{"n_layer": 8, "d_model": 160, "n_experts": 96, "experts_per_token": 3, "d_expert": 80, "d_shared_expert": 0, "activation": "swiglu", "moe_layers": [1, 2, 3, 4, 5, 6, 7], "router_score": "sigmoid", "normalize_top_k": false, "routed_scale": 0.667, "balance_loss": 0.0022, "balance_bias": true, "router_cosine_scale": 20.0, "router_bias": true, "init_std_router": 0.0303, "lr_router": 0.0017, "vocab_size": 4096, "norm": "rmsnorm", "norm_eps": 1e-06, "tie_embeddings": "early", "optimizer": "cautious_adamw", "lr": 0.00177, "beta1": 0.9, "beta2": 0.98, "grad_clip": 0.5, "batch_tokens": 65536, "seq_len": 2048, "train_tokens": 255500000, "steps": 3899, "dataset": "wikipedia_en"}
Below are experts of layer 5 (counted from 0) of a mixture-of-experts language model. Rows are named router (the router's row for the expert), gate (a neuron's input weights, with its number), up (a neuron's input weights, with its number) and show model dimensions 80-159. Each number is 128 + 32 x the weight over its row's rms, rounded and kept within 0 to 255. Numbers have three digits each.
After each expert's rows: "mostly gets" lists some tokens that are sent to it at least half of the time. This comes from a sample of Wikipedia text that the model never trained on.

# expert 55
router:139121119121172076137187124105150153151151119120105126149120162110127215163152124115123094125160120180113127159123142126148144143187099145168169107049100155093162094100121132186130138174149141134105049116107119096128085126145129136159127110
gate5:121133150102134133154118121125154155159143069112130145130141144127154135168165106101097075080138119135103126150138178125144079180083126097112113148102133140111133097100102133172079142054133108152110116140117135141166131107158158200095078131
up5:119118127180108099090171095135098143138121065127129153120127184131136148137118153156128130122077119193168142078077102097152119197115137133120170081091140115113124103099172162093191144124119109088192077150119101146095082128192164150120118151
gate6:098086105140136140137142125192167132132151102106116072138157154132164094094100166117116167130112145127068155175089111111102114061168115066095100145064111118102117091134118089090162100119147131116074091095157177113128095111141162112134097156
up6:057065136116143108202163093134082118128129101129109072116121118137151134121190148072115092150132126154094161155095129082112065059122079138095126158077137111116068110131105162097059123123115116143075148117126141122120091094215123125120137118
mostly gets: " p", " att", " ext", " app", " incre", " inv"

# expert 79
router:150126086149124119093151137194188170129154115121077149153081126073079170094140158097140115141142130120140136126156123081139115174132104155138114107107134136093144098134131144185082219141152099137119093101097181081194108167096170180118092122
gate4:097150114063106055130170173087191079135149076156161140138175173096133171118179119111116131116184040132121106172111081170195173123116099151183129128137191115141150167118145145127138178143137100135109121156118134097128134101094098179086136114
up4:142153096064181098090142177158202159159139026149122096132173188137133129075126160171128123112128089110104152149143106164150123175090054127122095144135161096143124113114094145148106143125144108145129096161133130063147165066110103174110162123
gate5:177135200152184109169132072104099071163143104132093107097120111112123206098092174150186124145104090106144112049094107129066146178142143141102123101119115161186165128112155088135098081105101168137162140130097118157067142129100085173115162099
up5:094082141131100188129122197163146144104109148133158110043142122128095082132147130126138202154122120092127108144131118065142159137133122126100119165167137138151053152088079126077158141139130080089131128109128131154184156139164099127134134169
mostly gets: " |", "|---|---|---|", "most", "read"

# expert 95
router:133118115130184102142175111176112151159094151157117119134082106152134153108171132131155142114223191164172106140154163091129111091145119102139137079075116177148159139108193143122175150123116121108111031098142142071142083139121132141132137062
gate4:117144150130153154106140077166106126153135179078102089141126176106134079130132094163195153129184083081097118178101113185118082148117149012104133146136109141170141117124081096078134126149122115127116089079140108105126156117130096172130131100
up4:150102135120106159101151135114148093131099102151164134163126066075114189173113127102075088108127144147096117138147129108165150112070111146148074112109165176070146187156115105136122085126095128116122141176130188099123169174090160112083160162
gate5:141124063195137071140162083105173137124179168069195127129177139125160125167133134113187116114103204097108127174113133144143139071110166099099175091137107158138149108103147157076143115120150108175145156145138096086129120073127170173091152131
up5:168060145148122157146080127129112113110125091132120107169084142131097127161141149128090111168166082158183066050128084105098106122143103167144121101128119149136107123145116139148138168176145132193081097133066098085195192120108098135120145131
mostly gets: " million", " killed", ".\"", "illion", " death", ",\""

# expert 66
router:153101083092158105141166161131183114113140084063133168129126124125103207197138142125115138104160130159153100101079110118174154087100134124134148169129144114098138138131114129110098112129147092159100090104105140112156169206150125133080126122
gate0:097126124107073128167084158130123072091143137108169177076133106167068152134099173088097125132146169114117184111153114111093137174079185142149161077111145143166141176091128122115127109156178085101100152126105086202182110082144174070098081091
up0:128109117105140145127144133151145097106137061102160145119149142126108089112174169163146081095133104134162188129088122110102169171108181150146157133112158104101162115048109029070113159169098060120096114093125118152134110102142080114042112104
gate1:136135167200112212159160102161158113122100079072149116167113140093119165113117151064098190113167175126193127119102120095139126158159073140131069156117103153121078116080143096140106104097090092126088124151096125145159115172144112098158118157
up1:091088154172082146171178171107148072172124126063154136106085155082157110152138128167143148137170149148221092132142160125108117156123091126175097167159114111041074216123122156105153156092108113093139136113101150200128117148161139143169113173
mostly gets: " Press", " :", " \\", " MPC", "с", ".,"

# expert 20
router:195100107133133110125136100115158189092132089184147141150130095095107137154149193068119121092148128153130100141122123077126125115088148110137136102104143126054099115111179078081104135161134157088129069111142133104097108116132150149116105113
gate0:089062131126154119095101081110139105133129113086119094138061122131110129189124152158161104161135103151110120163131133098080090088138150149176083103069113110137216138172136192142117126092118135179076140132153146129137087160208183171143112170
up0:140191150108088069104115125146091152157198161164152081112081110084132120181094130077165138146072129115113154064158114183121123098114147120136131159059123116123099122138168136159130100046131157167130158117099097116129140141123151158169126133
gate1:103092155168134109121134165214121139129128161109144145169114101126143091131161125138118098119099091096142156201089082133157123111111156114104091145144119149101109104161108097131039173155102162063175139110064114166154094094110104147148109124
up1:148108159115132148133155195134082166161169148101133162123133088100150173129097069109159084141174128118088075142173105174155154069079093134113080116105096120184102079144103132132150157220072105162116133197076115141162090140160107158148156110
mostly gets: " \"", "(", "/", "\\", "_{", " ["

# expert 81
router:167114115124144122139138113106088150120120097166162135184177127099086193084164113085127168143141131193154137150107119143144143108138101139171121092139100141142143105101124176148135182136175080123108130112132099139125162141162131183126134195
gate0:148098158097174145051132099157110114102181127163121147147107086132160128131151103101154156104107122105130144173154147109132192091152125112154165124093117158111100121130089071102150114109116126139130109028142108165123114123093089139136130154
up0:074077092148105060127147132097145140122162071134151145175124116120131101141110171045054136101124120100098156114142159177097101131079118135090088150186146145163138095104165124135149115122093138166086103081140097081153164121127148109073141075
gate1:129157153070186077178136129104104166117169160143094074138147132093168202082111108164187119159170136111097100101179141167174156110099158192148101142126098132140137135159158121115064122146067092144155118038108137115146118167112123178138189113
up1:145116106141184157189090135128130124126116156115083116145129118115103144162116120127180160124142167143127181095157115156130122144109156193154105116142159129176154111057170145117105201135124102108113168140153098122074075178129211156068138129
mostly gets: " playing", " played", "asketball", "ball", " goals", "ockey"